Weights of a small mixture-of-experts language model, trained from scratch on English Wikipedia: vocabulary 32000.
Below are experts of layer 3 (counted from 0) of a mixture-of-experts language model. Rows are named router (the router's row for the expert), up (a neuron's input weights, with its number), down (a neuron's output weights, with its number) and show model dimensions 0-255. Each number is 128 + 24 x the weight over its row's rms, rounded and kept within 0 to 255. Numbers have three digits each.
Before each expert's rows: a language model's description of what the expert responds to. This comes from a sample of Wikipedia text that the model never trained on.

# expert 49
It responds to: An opening parenthesis or bracket starting an aside, often with a number like (18 or (5, and word endings just before one.
router:117146157154119125114170147107128174138170090115147115119102134114112107103074130175139144108138115116091112120136099150145115143155120102140140090124074127154116151142152103113129143116127164150133148089108129128140167101138122145167064131152133119138142165100089137143146109142159108127082097102130127101146131114110093123121122157172111124100142098150129139142143149131132118103094155145118191152134105100140131130108143120134128102128104122129111134192155146096142110110136151118199153101151153113125112116098140144141155104129097171112097147144133072162155118150151143118145125106127140119132159155127102089168077140143130132106168137107107135139110159104114116115138122131101168117117134132064123117128096078097135121132167169128125119188099116122179153146076123
up0:142109103099119114139124114092122120089149108135139139149148137113147141083099084176096102135116135120099126123151118129118101100127099115134142065106115120147165102150110145148127119140156107090119164131154121178110124155135085128092174121118117127121098112145127141127125092135116157112096100160154066099123153126093125086132098141114143133117175152135092177100166123115131140136147123121161079093145132118166127178123125114143148103142081142137122105134166137168059137134161150152099105099138136083108118136114130138159179085127147129123141173128168138136142102138134129189160118120141106095139136165132154109099155114153119125164095135167119133075163140147148109132114168093153155142149134149126064128130136134097138150111126149140122136141133132133122099126117162
down0:112142117143112161101124139174117139157123150137157088138098149200124116125136144142121108118111098065127146126084134157145095125150110152142149149135119119112132097145170166159141093107155101130123139139127147125097144130124139063120139153084149135141116104139096095127155131105150130143110103110161071131169124137148160140132129125139085168187157151159120148108153100137128147121162114121116132149144141141139099127078088102121115131183107137139117150153122144126133142138164117098084110148107138167121099143111075136070153124109115148127129138160137121152115138155151117137133129114100147143153106131116109129096142123110137151073113071101153122103138114129106122135133170152135119150151097073141112055103114140122143128081123109089136132145143170103118097167132157
up1:144157102131118110158127165091147090086153128127108165111152122125108174130102122128121111124153099141099155140118154145124129075110097164126133117159144158115153165142111137097137124143157113139140155101098144169140100124144114140107118113114161125135105142127121168160127156131172103104136165129159092133107124140086083116154119117151093148122139133099107115140134127121131123099187142164168128082115117128121110160133126116114134110114131128153126121130170131155091119145134108113173131070130119133163128111083138107081146158130092140083128104152139169149143166113104157128110162145095101122123124118082133137135190132130153091124120136092079113082124167128126159089132139077163121110147114089069104135150118088140127094127087158095135126130134118105161161132137173
down1:101102084105146121115164141114117152159121134181124166166166131127124142147115132114107138135097155125167111149147096140136181105109140136115156129131139114144127133165144174121146131139106115133152134121127127104141092171101120111118105166144153127127118108116133117106132168123106117100139156097112147119130127126129165148120164116116159149131134128108112114102137103146147087135098142098098110120144146115118137127152113074144115159161142105125116148079128147123129166134100128091101119189059115144117116131111109105111092126159139120121171099154152128132150121146176126094127140146121103125148116185156111084138133089094114137145127169136148086127090085154164122126143080149122116128086129175130071161101160202105141130148127106107125078152096145079143129095135129
up2:146099128123140137139154121132138099137130108113089118139118136157083144139127118121123133111138170092102157140147114129166128160113111115131133125127176149161180136118079123125114134090099083133110148118158162192106104108127120138106157125115150127108089163112101122185101140088102096154185111139128154164114117135132102119159133115163099125179145097139117145121119129074151160114128137108103112101098155114132133099184145115135137167115126113118122110124166151118122124142135102100124147130104106057156113150136162159140135112135090098115160098135118136156131072096120127127088099130125092152072150184129162158134149153105151102112118144086132119113105139122147133106145145152105124113135135149129125112108200120170095107118150116121099130153116110113165143139085119
down2:090123143139140119144159119119127136156141138113098123093119141125167118116158100120132107158127099143117106101064127162168101114096167130125183153138157110140074130122120104100134112082137133131103139094105139145074111151140126143170133138143116156159129114069108156073097112135113122140144085121151088146145137172125121103113142075086089126153119147143126099153099132130099156157110094162146122153121131138129078146134132096104104150100135104173130163129133138124147137093134124111137149141139100106130146156165115122171150074141127130110151166137175160135102132185122202142149109133136129147131129116123111137125134141109167149131137121118154176138154112129081104148141148132149149112169153114135129111136087103099095098144139120111137119085158106128152163101130137
up3:130108163134141059118114129100111154128117075153051129120140145110153153150154091149124129133159158136170138120105124165120138131112152123128164115110141142118172102141073145161130115129167175127128110091131111118139110115127127122111113098135116136087126139104122090137141112096123135152115124155133106120121125114132128166125145167116143100137152172112115126133157125135171083084123145134151116111063132108129147145136144144139184165113135133109110134131133086118133129143142145092133145130115108106142101145127154067068170163111142118109103116127118104158133117167120140121113135133094070133133139109134117154159109114115191123153203124155091075112168105139137121115144131125119124136128122139094156115110125085099144130106131155147116086133066112156123149114118161
down3:114104114094140119143121124148116125096094147137102137127110121111135175167082134140135157105125132110136144068084160117143119151091100116117127175174149125119107152136141132097118111205119083122115150162140114136133127157079101164140076135142163110165122154152135110132133132135091135086151115145120129109164140145105118107158143125130132147138129169109091083163135107082129114114115086100109150110100177139139115099173133134141120090135135132157105149119133157144105154156178095091139136128124078108160120098148095149147128146146113126135158123113118140155157111136080174151108084141123125138132095157096114156141147134128176131095124127101121156148164122102091130110146115107149128119113154139155164154175128145127132179126120172124138124132122101128123086072129125

# expert 2
It responds to: Word-final "s" pieces, mostly possessive 's after an apostrophe, plus plurals and verb endings, e.g. league's, 1960s, instructs, salamanders.
router:178101185112155142136151159131117148137116093140158103152137169123094128111093105148146092133115167147157099128116095176140153108077102084124143135067100121174148163115157074124102113146119079153114154092138123144118117132138121154107127127112135110102107169110082145136106132129119167115135093099106131113133078106155107136104116086156132107172102141152115170125158108129157147103139138151149136148141133135129147155157102103151125098142110120114150108154119109161155134104105152128189148113111136075149109145112150127135171108147112176091120124144113112151144121152152122131100145129120107139120152155193124100116132150125149097108182141117147116137116117139130104105153140110147165098125149141099120107091123140111099139096112164111093102137114124160166113130133160
up3:141151130150153146173125130118164147172132129143098166126127123154129175142093141158123101099103183132115135102116163092158141109125099083105156099173111136132140126150092124116109104147177140138180134136135087117094100117160108102136132118111121158147128182146111137134125133136104118165127142102125143132121120125149170144177161090070131106107096167155155119117115154098169157119126151143133083111129066143158139112134122126165103115131121150122100150163114114104149119121128122139116127142092102149136109092136160079139137122097139063106154113152168153132110137139139121162166125101181142122112098117112111123104111079123101143099137137134119157167156083113122119132134153146133148119118118095146123093131094127095179131141134114124123084115100163157134115163133155
down3:096154115120119126110153108129147172117108119108150136113115157075133109130183102088147128106161120135118139135164153160119158113125119144126115161138110135146145130113117115145128152108161118153124085124163131118085142122124137077127109135147130122173089169162143108125154154104112103129153113147136112174117122130118143123098109169129102141111103117116130081129118150100143165104124140140082101139172103175127132130094184116137135152146105094136171178175124139145143147122121129086108115134082095165141124156094143120134135087102155155087169140087135135099145144133151119140143150142150121152109141090153162095099155117109133087099170119136107107157112153148098108124134120116154132172110113108142087074089146109144113143116120116082122083127132144177130164159081128
up4:104116138147111105122145147177136114152131138141144121127123122085142124098134122152100165132139157124107145090120137125165098194131157133168128106081134130117145119133153148124122142086082127108068146109167149145134060138105141126138141085122113129145129146149087099140118116105093128142135158110127123136142150163136142113161119108152152174051128110155162177091126129093137169154121154170100114157092138098170139106125140148148131149120118139120122117133122140117093179083121137158153108113105110121147151122135119165173140110112165162124139171144123170154131098139116111161112077139145132081112127147126131171085113120138134102112162118100130156133125119125147138131125140130142140099129068123122139112100123138184129117070156097100119127111119105088130114092114140
down4:144118170139144157143116122132124092138108100098111107140091136068112123144125153106116079077162157106129136126093123144086160104102130121128105114130158121130122131146101089162139137106126158157137078127078141107136138102098187097136153145113145137143118106141166164135098123115149106143177163187126183142185132130135130107145138141104085091134144157099133142123176132159119137134149117143127153170127141132131101153152157110111131097136161113114147113126176111166108131155074117105152126122136114122110133095152152124146103126120093077131146086098129131101117162107125129109148151118134113093109155117175134114141133136160124127162160139134139137141136152107165129085114174135114105117119161104109144135148093088121157132101135114125118088137140085097150085126094171
up5:156138062179145187156143104113151147103125100123166147126163138126130102154073133134119121126130138122129134125152112120120098186085082130111129130118104130140160127152151112124095180154146109105150125150119158113108145109162133163122112145131141124103115050139091155124133107154133137124166126134131081122093149146124111085115156122146124154130162115113123160123191157123121079130135131132098152095130143134145142153100163078137106091149114165138130094120153106055095125143130105112132140113161167110108121193121120108144164130145103134147114165102111141131113161143160153130112154088127115148110167070122093106133122104108100135086137105171114122161120127127127182120127142152105134148107117123129131111125120135151168127119112102142121099126098106136128130146133135
down5:133135155119112112094137130155105106132091177133143122130156157129143146094085131133170151167136129135120094144118172124132156141138118141140099169138128100120157116145161121158110111130135105118097200130105105129086169143114151131078127154135090132099129089139135139152111104171121167112087104120148147167143074116147108165127134135168119133119143128135114109117142074085115099114114142114191145090159130140091130125160104131104105119147114143124097110110136094092125122131056137125146125114084116116129110074121159119123161080127086130135145149169135111132131099115129132138087102120117139166131121162120100106103158146114154168134121096106132121152148116145100137124145150161149136102154145143108104102141135161112156164139128139168137184130119162120085135156151090
up6:145182139112065162132154155157133124142127101130114126128116139145091140094096156160133124131166142152108138120130115106104096146167138111117136139144077131113134153137131124113157085069144126210198110088079147130136155111135099140140118161137139104170119179134157116155125142116140123168118121125151134084157127121132108121098105132153122119064109105116121172118139125127134090122110126154101159157139110140126135086067159115147125127124118108115144158139123196167106094151087156109097156124163107138154129088144126140153094135123095093116141092146131113137126132137105141107118101137178144099121131115118154141161113134131099124096170123099123112141087133115121128099133115119061155115111135135102106127170146145114140123136112117142138117141140142117145124096095108
down6:153129091121147149149135139112175118109092120123126138127129103171139143142159123136126141133126120113113177164182128128141105130142154130119141142143134100126148119169130123144139168143137131122122080114110091163143150105146146152109160086126130165134094153148089103111139134138110116096120087095132150095102093106124105078175139123155080123117108132164121121158110117161097151096149109124081114126090096120150114133174079136152121137165143103186170106080136097122208113163129121136087076154103098130160157146076128125161125103102123144137142090131118161084165121138133136123113118117134107166116135126157148111139118113131114113171148103126162122136126138136110119139164107148142100116144172087126138160106178109118112086133082136127129145143143117113130111133134095

# expert 1
It responds to: The articles a, an and A, often after "is", "as" or "and", plus pipe separators inside numeric tables and stray byte pieces.
router:120125133108120131162162119117125156128125120127191105108141123128107123127065151150141106123150154150108122093143136154155140155101137115126168127095076129148131167131121114168113117147151126149105110073150086147130125132131132143147120116152139147148113151106086116148107133122142111151132110107106128100109145129134133137107160147136110107145163130108100149081145142149161137115099210150144131099109114130174179166097149069167091096149061138114151112161174116171097167141113118135101125108134147092119146094080151123164140136129107139102131116138118094148137091143147111142117159136138110120102125157141168105127123107125108105110201125118149105149098143150150105152142129130118131131112136146124147114119138112133119093092125133140131056161116083092163125108133158
up1:151186142139134168126152124136133177120133128080100148146107164142136121137061114146118134103131130107108147148092131116157116141133138119139127078124083139150117116164084127121148073124167144157172161074076126121090109128114140134142100127164142121156144119085076132117197128112149124100120137100117109108165118106140128158111139125094158122148145132132117124140124138111173128128162138146113084187115085123129130126132173130168120131117117133096126100135134115127107140150131137106144151170136130120142124142125108153105180139147131109122117097172154146110115101130172124112102087139135117130131123108135100088095134096082172131136127167119089144164117089112098133111131142165112163123147129132116112142121127080133123138126072102089142120163128144158163138167100158
down1:100125125121063118101170108148146116142095134115101104122132122121149133173168091141141140111140109130172162077081116128103086146125107175069124087122128132121123129131123112114139078128148080116103173170096089141133132133161150126107111142074144103125146176115146136112137124126174171153136098080097151138117145113124142133099145158153127144109105150100123152161131104109123156120065116101135106132127099158133144100153135123183155079135160131144141131118124138140145077137159163152136124125181134148128145105132126151154147118154126109144144106106129153137125115147134142124107094125122099154139145115128124125146137185120102141087106143115147084156120190122149066091113159110125153130095134161125139125146125139124128096108126080141126129096130165135142111117136138
up2:129111139135096102105181133113122131139110112085120126141136132074091157119095102169157129080149147131088173164129117092176089161137116100096115141135097148126124134173125124125119133099151108144144153134118101135143121099114169149128096136132142117113068172149107151142149113108149099109183124130120153155138141107116098123182141135189102147107114139142144187100141150088154116137122142111095142136166154117130166129137168145115107084116117106133124131144151179143110127153111137113147137147111100139139115145094150142149112092155124116151098102148126060123119113133135123120136112136136117129126147112127165159108119107142113156115169118139130139165102129133130129114108128160117164127103109147121090113142106138179140126110086149126102167164138123064080102126067135
down2:137128152114128150134127124171144151169111107176136136154147145126127041120159126114075145112134129125124161181130097121106098159135113087115117165137121134127119150162100113152165082141120141126133155155147161099135066123091118133132131157084160133069086097157138142153138187113143115122074086093098121152116145118136122098158151116097137133100125156157169128134113150160105147095117133123097119144106144121161125106136085127122147125133115121150125102123112117086125092178116132102137119098110092166120113109174123112099140139176115112117119122121090119150158109165103127105132125164122144135142127131172133123107116106166121150163143149131133145124130176131146170126155098147120095106119129107087166112132120160114153129121158116120143142134097090148154130094101149
up3:149117166165143162113174129139171138130150146071131130131132100125107126139115084140102116109119129152126138125110120151145120137125156168086147171090112173160135145116140100143132150089089125139110082148137112123118124129142129141123144147140133120156113102127126180144106125101121115143114095120166088135132110143109149098155089107153165157111091156128152168109121142129093113122107154144143085072108142125137104114119129113163097084109155142157129132155159118154112103130123106115126125110157149151189155097094114111152087077114133111096139136156135166128123065122131128148128140130149122131152120130102166138112121172155113113048136103142131140172086156131150146107119121137097114125119115137145136092175102135116161082103164087101134119143144080162115095108126122
down3:118122156101134127113113151151117123157133150136130122074149100097117101146109087137079142094162135149105163193109103167158081131165130114112129147123121148117131125142155169176128156151105114102102101109158139108103143150133125146134143095124111152087085104164129109134127159113150112142128077148109115124132154130164138124161139159104116166145089091133121103128148119145113120109115154128151113160138140106164097125083112148082139098138115123116168139129129087139086080113141112111136067140146100112122104168134131130119132092153128126133157146132129151150150156157100113099144175108153105129141141159129107137122163104113118135114187154099139144110153138128111157087125062133140106109127132099110134112127127187116123162137190100140131164166130101102132144137092144
up4:125124096145128105111133114154142174114176105117086150156156147159122132120126113150126135087140139121133100179129112162124110117102160162099153066085094143151121114122142138134116141068193156142163113125164102150152126124150116112140070100147151106120195079118099143136140104139111134121122137127145153141128124152132134110155143093109157133165147129116106152084126131077127114119108098121136094131184130127140154088100124121148135105130167112160117135148134108120128114107132154139123169108121127131137141140113128103151135116160091129094138081135153185119141145131112135140092128096092122121084173139147110124098112107125112141126163099132073160140133132144180135155126162138112177135134133139070073129092122131098131114105132127141103145140115184135132124139093145
down4:126155106101149131130107135141131124116129154115150105147158097087154103151154119119149147126112148091112156089152106099075135081147108080162113133148178083149116130115168135132086121140119138108143117139138145132160102106146143108114131180118167144098131162155112133106144140157150118101120089121145124065109072131116099180111146157113109106089160124131138114125174131159151135111123133132105144111117092152143100116162125162142058137159145071134135100116114170128160141138120140152169136142106146121111117108121136143107121122125087149115145135145125131075168151130129114110102120149153151160127190110085149161104158135137158164158092094125068136121173105129154139137130116126123115104145150174133134147126128087115126127130118122141152121090083126103106129148134128

# expert 47
It responds to: Four-digit years in date ranges, parentheses, birth dates, and tables, such as 2005–2006, 1964, 2014, plus other multi-digit numbers.
router:120096178159156097164155152110133164111127081132128153140119106104113123098094150167109092119146152136112103177123166140113127092090114092130163102121123130174128105140157113152150113120107140140134116074126132154116097122123111144146129117128168090145120120112112166140144150147118102135089112112146096138120117140160112098160130118079138147174174178114120108121122138106161113093116124150138111109112111144136155169108147118177103122113140119111129113208139087144121114125100100172168143125131131115115131122125124140150135090131130152099135085111138140133115085135182141124126173147107087099176123173128142095146094125109120105118151140161148142145128113118120138147135118095162138066103165118088112096121128128133124113137124134145107120147119106112193163122128178
up2:123144135112127141079169125141134153114131124134160111124099120108109163097125123148118128139144148147131146114086114155127067155120114186172124131127124179186135134132100106103129118135118165159143113080143113115128173155130142185136105143091051137121073117112099127127109130132124148166117091138154140122105165159115130126125140154127121108133143091102122154082123159137108114114134126119086126154174158130098138138116159126099083132130144121142114112140144097127078139134127116142150123156121149129124083139150177139133149140139153130106088179086096096104116136119138134157145111116180120159111166082135151169122088114114085132140136086128106119081135161143186120127114119125111129138166138125100125124139091164139177115138135134170126133100148106154131143110114152
down2:137135124186098131160132188160109156195125110121143119094134120114103102106109141122094155102154109147094133139138138161109081146189115097117127116111094127118126132160128095090138133105139120132131148104121127115140182095126128084128123117121147128163141151095143156105106094131192129107152133131106125107128124140117113153161077141168082145138141112111142132173129142168088103163107146115119159132139163151143105131129128114106128091125136122138084133143176153103161087099115133074164129127131164120111111106101160112143160116132164094106092150095114074150144111143135162121118142090128107136104147098123107119136136121144142149144116133149135111141155142125115141141143132091141140155136169123106142127111110063122093136120102137084165144168121146156095184139117136
up3:124129167108094133164105131158133112135143080080124143161102126159070151129090139168119112134111123169114099115113130130128159110149147059125145134114126162159132165107151096138142124148090133095098159106160103130153134136154135128133117085149142106133130171087099138118110123151175100129105139131153158160127121127120105122125137073107133148126132111138095124126154122188149124113108176169110117125142121088119160138137148142184144113124143139094142121155121161167115120123100121125126125148144079136171138082117114138112132120140112141151098123110116157133104135149149118156113140134093095084130122158124125098145113150113158122088142130112124138135078158135182121072161126121157161160144096071095138134123145124153138081111104127115113133167112148084095156148151159
down3:143110141130117163158126106133116149118083072172143169117082114122085132120151107122140087101123153119138098143107126115096101095159149152133134127160114156117163109129131153142111116136178140132134170122135081141094132122102125164118100136106116133132145126087159125153119151106145169133118095159136108128100116125123138103078120135104120109130116094118138139110138151124142123097122140157145144132149142182113135125157157151166103125191112172127097114158119101178094138100146141150167152143115100117131098116136143106087129100121148113102130128109117161133123097085113044129140131113126091128129167114153155154127142137142201149126131121149116126147136131110087127132145098148103146142096083121110128190191119098144153155094103097177116133138094133124136151126133120
up4:108158114143163126141125135093133132105123097150123113152140128188121117103120125119148131149132118094106120131126132157117144150116136121134107094121133155143181125158102133098128083133140159123125123096113065180118121123149086107108120129162112103133094124155090116148107170086162102150093151123081166167119152137153128095133161088142120159125164149107105131105124154131115155148156171130125101101130132121112138109138158088166083138137112163133119146143119154171104137124111107163118131122133152094122139102137139174130106118151104157120133115125102146160138129156155148115126131148086122142136108149098097095173138068074119082104164128137090162135161110102136136105182190122115145149155103152090181101158122130109166107147129141151141143166113114106136133118098117
down4:121127123107140069127165154111143148092125144185128089158154120113098132121143113138084129138130134106168121120117150131140156151081103126124134110132127174112144147195115205128099136156137107145095101109138106100119166165137047126139099133145098145150137120133109076158133160080118118115154166103088100163138139109100141114086120130093159124159085147099125164138083105140151094126144148120129138136158114135145122114129117108105126129140131139117129140130151103150147122135121121116128157147133202130154097156138111111141143142148144117099119159123112104171165154125113093134112121132149125129145157132122140159111113121094105173103113081164099140129111062091145144103097125145135155118129121121142122124136111147140117143158108134129123142154150173122069092123108133
up5:140116120123166137145131126170150140177073156161132155121151110111076196142129114115111124094117137133152123158128117162116112131123150147168147118130097148127124130147089122139142123119122103127122096141131124162126134096129080117117114125162114092177119112105135106131164124128120125116145128122110135108088095099117064127107142107159125108152143112114088136119110118109103181098137146164102144134142136099129134110142102129127064120099147096131126161136126115140163131070166120172213152109136097147126133168150130098183127137143080108156135107099098146141157157101142148127136146111165115160088112181134122133141128111126123088111125088101104140120117170117178144087109162126109129138129145097122121132122128093168159124120124161085113132123151130094138091111116137
down5:143089179120120106133143101098123142114118170108121149086133143148162142130074078124133122143118133194105165138095127106135126159136089168122159087151084144098138120148081118169086147126129115125125145132099117132138114129086083142129128068142080143128135142147155105158119170150143171104140108145126152143106129188148095127130090140163085152130173107093137113141092142112134101179144086132110125137114132131101127114137127099141120148126156139117123138130097115159125160131110164131139155144138127079146119127116130112160115128097103142110137167098088124122083151141131173122108157124118124152132152090133164166133103123134160089114157151090118128115175151114130129164125123129107133126168106123103126128116095136135129134178135082113084128140095128146169103140133146

# expert 20
It responds to: Forms of "be" right after a subject, especially defining sentences like "X is a civil parish", plus "Total" header cells in sports stats tables.
router:155138150124144156155143106169114132157163143109139127092130117147112135102051149150158108116121126141109138089149138201151139122115126104114145094103142149184131145114127059134148096161124146119131134078111160081091146151143104148123130121102111093136168113123114152175150127151131115097101079138126120138116105150125101163135156127138103112125126153099120140135171128149120112119105162136128134110117112108148163107119116115136127118162095104123122150183160151117149140102097119118155133163126143115145145137139141141137144064111122146091142130128132072164121111164151106122119119092148086134103172163115116105163142106079092083085176121153118143171114121135152147137172166095144123094135112145109128092116097092134138109106117126112111101145114168120134124122123137
up2:147130149152129154112165125106093130089135120132118120106119138124133101130106132152108151119162111090108142129109161114136126126135142153123121124111126114127136093139164110129081147104105138131082140153180085122124089135086145163112148139098090115130117122124132127118113134104093129115131120131153140104136145110103129087127165144170162159117122124116178181081123147158138149116096129115121117109141153114126146132119123090191149081137144116135117104155141126155119118111089084101147144148129129150120137137103153096170116137170111152062160118161101129115212076117180166153130080135131080118144181128147109149097121098115110095129116194135105135122102136159112137126106145102133095106147111072162148115129102144148139121135108128152112131106103141113153088108121149
down2:137109090110149147114118083130143089159129116101140119156122134114167137138120147080128127177099105134073135141113115134097120089084115110116157124145125125136127110135120124159095126167102120109141113114162127096100102119145120138133125140117170119101122095161172128125154123129154124121153112130154107068130134148107133086192143157151110091120090122145107164124120106143148147150096134120114151112135147104195173115163136094152152123104111107108113115120144164143147128105143176174101107139128139087159124110109152131136172151140098080147118089141139174126116085163130117169122100143113101140117150132111131157137166073100130152171165137151123120107136134133133104099146126134160128087126089140102156119150078110119134175123110185107167148151119141114111140123149146
up3:092120127115105121130192116147149174103146132134175150112116133145121156147129087170094114159066115079132155140111116134118203139061141073145165130095130105138107146157094124075150127114105177137115122096148122119148137128112138083099141149130086124161136147109137116161109130153163120120109118139162118106127130139113130130122135081162107107096123089122163118114120141150102139140146156158163120095119091118141102146129125118133113105146142175136172130134119120110145141120105125106166126136118144087131143139128117136154147132148145089110177092121099118131130124136148129150115112161111125095140060194091126122076121129130122118137135132124140137165158114155141097127105072127142123141076135149099129124126173144136115105119144108103130102170103133100111104120147114
down3:173140174138084160117141099108151167180095146118145160094103101136089076144145073098105089156120126120117133187152104142151153167121101132145133146155113148130143140097097099137121132123135159148107161051129151114133155109115137153115120099126124106161121140148151125144111135183140124120117140133117103136124111142110152159136128093117141172091132107118135156167115098090126112144109145165141146129143139151115113095155109130117110136125125130123163164156138153075136154065114149129140117139120161096141117083103098139189086131107128089117094097121124107149130135105123136123118083136129136109135126120124171166143135148135128129139117139125122106117175134119149134126141101156147087147125146160114153103150125097109092106141100085072117171163133112135125158099142150
up4:129148123109081133099131113087102187128135114146084118120160127152164127127157144116133100118103127094092130114124130110105130123108127109155134104152113150161124092153098125155168129096121143139175114130148143148086116122098133083161158132114060098152113170116143155121150118149130164117101148123110120095164099152197140124117120115150102130110140104143150152110116137114072131105121117175130122122138101117078131125130126160134132126083155129131116125134130108115185127111146103147141131146132140144114148145185163111130111120161110114115113099151120093116155130128162139186132092124158123121119143153162101102126130109143090190147116111101153128093140131145164151093138061160161111089081150147093108107131080112159165101160118138130108146141148134117143146118145127
down4:130080134166169152135181139134103106152168163151133137130114133126127120140112135111100147100138130132096086082134132092155108102102157116145169159105173132114106118097129134117120111142114112093150136154110128110133123149154136119162156148134162132162156137154130159110104129122149039159126115155156119116129083167133138148117116126126120137118137136086104088158117139153123125184090157122118157117173155128134158095137130112105116141138127119150111112114124174164120153134138111096084117127114143103160166103141094120180113119113137139083116141128151115155127093158116147128110188119125116157126137124117130167160152111064143105107113154144092142145104130150133137119135119055100154094144165151112133088108100087097111114124087161113140105128137166121105107122122132
up5:095158160148130107150102143136132087139122149154118138109167160124098061112168089129107115151133161125114147107142122130179100103130154174118138101102126123146144107121144141102136047130193153121155105094131089115138141105127134165125115147095153146154115111152108134131131145153162132148115146095130134129101092134146093152122065108120151157109131120109114124167092148146185141074104138142103143132142094135120146132165120163151135108122119117103106086120141109136164104084184152139119136113164119138132137131167130090127116116104145146132138110132121064141126120114096097145115149114085108094094146140112182131135124117124117102095149150129120129166113120159152131107152162134133147117142158093098132113144099094107154108106147172110117157150142129154111099147099144
down5:137099152121143158122153138179102147140124111108139097167105126098145173093089164133145134094129170074120118132105096119136155103126101091101155159122146121090121098100107103120127149165124141128096116121146140118151092142131142153139138089151157132133155107118171100131150139148121127121129113080111120116120106125114162077110161151163127119103096156143122085091143158169124106133174155176170102132105161077125142108107135094129145156137132105134154174137106132113123105138109088119182159113112138144166161135141148092130101132125144145098077145131137134120114125163147133172156135097151098144127144134189115137166178111147163127117125113118136113134119158149090115126147108136133106132106096124087118131122176126121105110118129107104129125114082138159092105152177097

# expert 19
It responds to: Apostrophes in contractions and time marks (It's, 5' 51"), slashes, opening brackets and ampersands, plus the "ju" in adjutant.
router:131131141150104110160190158128140157141125096155167115115133144089116095099078129140147133148123159123110108141111099158140114115109109107109143106105106130165118152129149102169102121145143159144146150110159088131104146109127161180156148121100174118113133139134073081144141097114143101136156122142157153124130113096117119133148115122151144096180136137124080160125136078125135155094122155147141117114120124139178098130135170102177117100139085175083106132174147121110164138106106124118152126120124136129145128132144122138126116102068128158124101117174148126180175131112177136115159146111116132116119123168142129096112131126128126106109158150094088127172103129134102116094111132145130126118103121139130111126072117117102141096106114150089160096127072107105173125142109152
up2:087144133143145139136137144135138125137096115131155112162120168125148129145114166148119120113100133155122109117114108119165138163105144137092126114121093147173126163123173121086153109116153096079117154144118112091145136187137162141160102086119106121151143158128119088117126102141174157164095107134117114161135116130147145130120146090122116095151110060168167112108140139107102097100139101126136158147153133103093159201136134111166164116094124161154134150141089121109152123145130092148145155108147181128147113156128122132090204144111110131095132119172142131127134124099129121101163124136160159117117109142140143122093084114090090109141133121104093175102137115128100120125158086087122117130111104127098079103134127122143134131113119140124099083123159111132108136157111115
down2:106131117111155152108143125136128089128156069160132094123136159107128124106121142139128139135103090110151124126140151168123175126090164070153159097120094094139156142154112135122120152126107126122127116107165136070146084093109150165126139118137109166175123108132100161157145080133115158123115139118130140120106081129168143123166130130166125123148137179111083138078154134106128127140142129124140156092151128124126109130121134134117125152108142135117175123103132132088087106135084094166142146163082107105111099085123131113152128143148148127163101127175100171167169121100120139143111118101129138108111174120137115124165179121123150144156154138110120134151126101109144094113152125117169155152123122139114097154135140165129083142160152112109173143111093130099101155114104080
up3:140111129162095143162163134114177080153133133153102135095149124145132119119098118146107142102173159123113126174140113168159137165079093128137121102117126102105134074145107119108153113128119141124111125097159126130174102164106115143115105061196139070132103130134078126138140102119153101113124166108118138172164155085109131135134102131084131161133131123122179131080164147165158139092095090096170153171122092115113147143146150150174137104134166142094144114140124113116107125123102125148163148134113123139116109127120104127119106114170107144130155102115119164103104128124196138118130120126113116109137124148118114134121101125166154103110115119110096167138107118167164143164139130101159133109151134113142095108098119140145117156109128160137117126132124126137118101149106174
down3:111101115070126176130160089147131071119113142129114122122121142105120110141146165132148127133118127130083133134073147128161167150132107131137163102168126125128119066113102089130132138102105090147158117118145130145097120116086135142129112116136156107140149147102123156109140143159096183133162137112126145109140148139102163097085174110160105125129109116106121109134153117159158157169124153156152146149166148094114107122114114140095148114175147112073164145116155136100119176130127140117127160154166140159136085118158142079110155137131150096151166137106135088146118109147158151128106132080111144126144119157125123094137107129126140136141158142125111115094147124110108158108140122126095137134168161103168136151088118122125138107093131102150104064139093091108153079152115153
up4:109110152132168135095113114152125121110104098115101125118127154166127128177123067166122068130144118132091096110101136160174132111103163155098125120128143138157116147111141139135142114118122152120116134133116103116120118114110135144136124111148080119150145124099094140106111150118117120124151178176147118138141100122173138180131092124149126101094101093150147120101106127133154135115181157135127130136146159131057129137149137130194113125123110163137150146138112099124172128149135093157108171162113156097126150170140109144151125099122168154115154114151148106096105057168172128084148097145141105149089100127151098109108129105167159096127135135109121100113162108097143114108150117165154129129107177125119136102150093127151159114140114145135091116129135111111104104125132170
down4:115106140110112136181135120114092160124095111113160119133160120126096156139089137122097165131133133118111156124161067139096107128134121119126148140152114149134089146110138145176142121152120158102145155101115129089094151147129142115149099139127144147121141144095131110122149148098087129130174150098125134134149123160111141095124166114089124128121182183088057152084122152134153124135100112164124148111109144120131096154158105136091099116111117137121168137134118145126138089114124163071125120123123127063152161132091147104170119134158122139128092104123129107132173139136100117130092120091150114106122157181141133117158117134110097114127127151091135175147140136154143207150109085084129136154143131131140140138140124131144162102083170130131151105111086150128108123153121138
up5:164112124142128122119082162134143119130094117136105129111146181145137153138116086140147108133087193179104133136150130162109143163153147108118174111131123170140173087127094119104127110147149130101117122136113152129133137140132151134112122154103090139109113163119104080150127142105125109163128114133109143155139113088095132173126161164099089132134140174091123138099139130129131114112163135151126139110154140151090127129116165163109134122093104132118158132143183122131099141147124127128122126154074074109149141171119135122082179110117126056119127124093125154152077125145152160115126109083117087177164098139131131143119108132153157126108121150116090124136151112123126123131099149091153118123108101132114114110174119087136182111075116129116091124134097133129113140153140162
down5:127123120110131098110168118121137131100137125122134117132119159092137127147107160095121113081139125158115071168151145169136129138121179106079112146164126121109121092139151068134183079088112090116122144130120145094128130132125136136100121113131145083117151166121124143113156160159149166053143100123091146139137115141092126160133099106140121161183124147128169095111113108134145107122177130118134136139157118125132105139134107143131145140134168073111159123160195142152132102122127136095108102120167148117132115093113142134122138092123159137143144124166151097186126161113133116134083094184143097156133123122120089155109130129128138118110102146149102115124129101127118131104124105150114136122147118156099108110143134191106136120115096128106134150156122090155164161136138174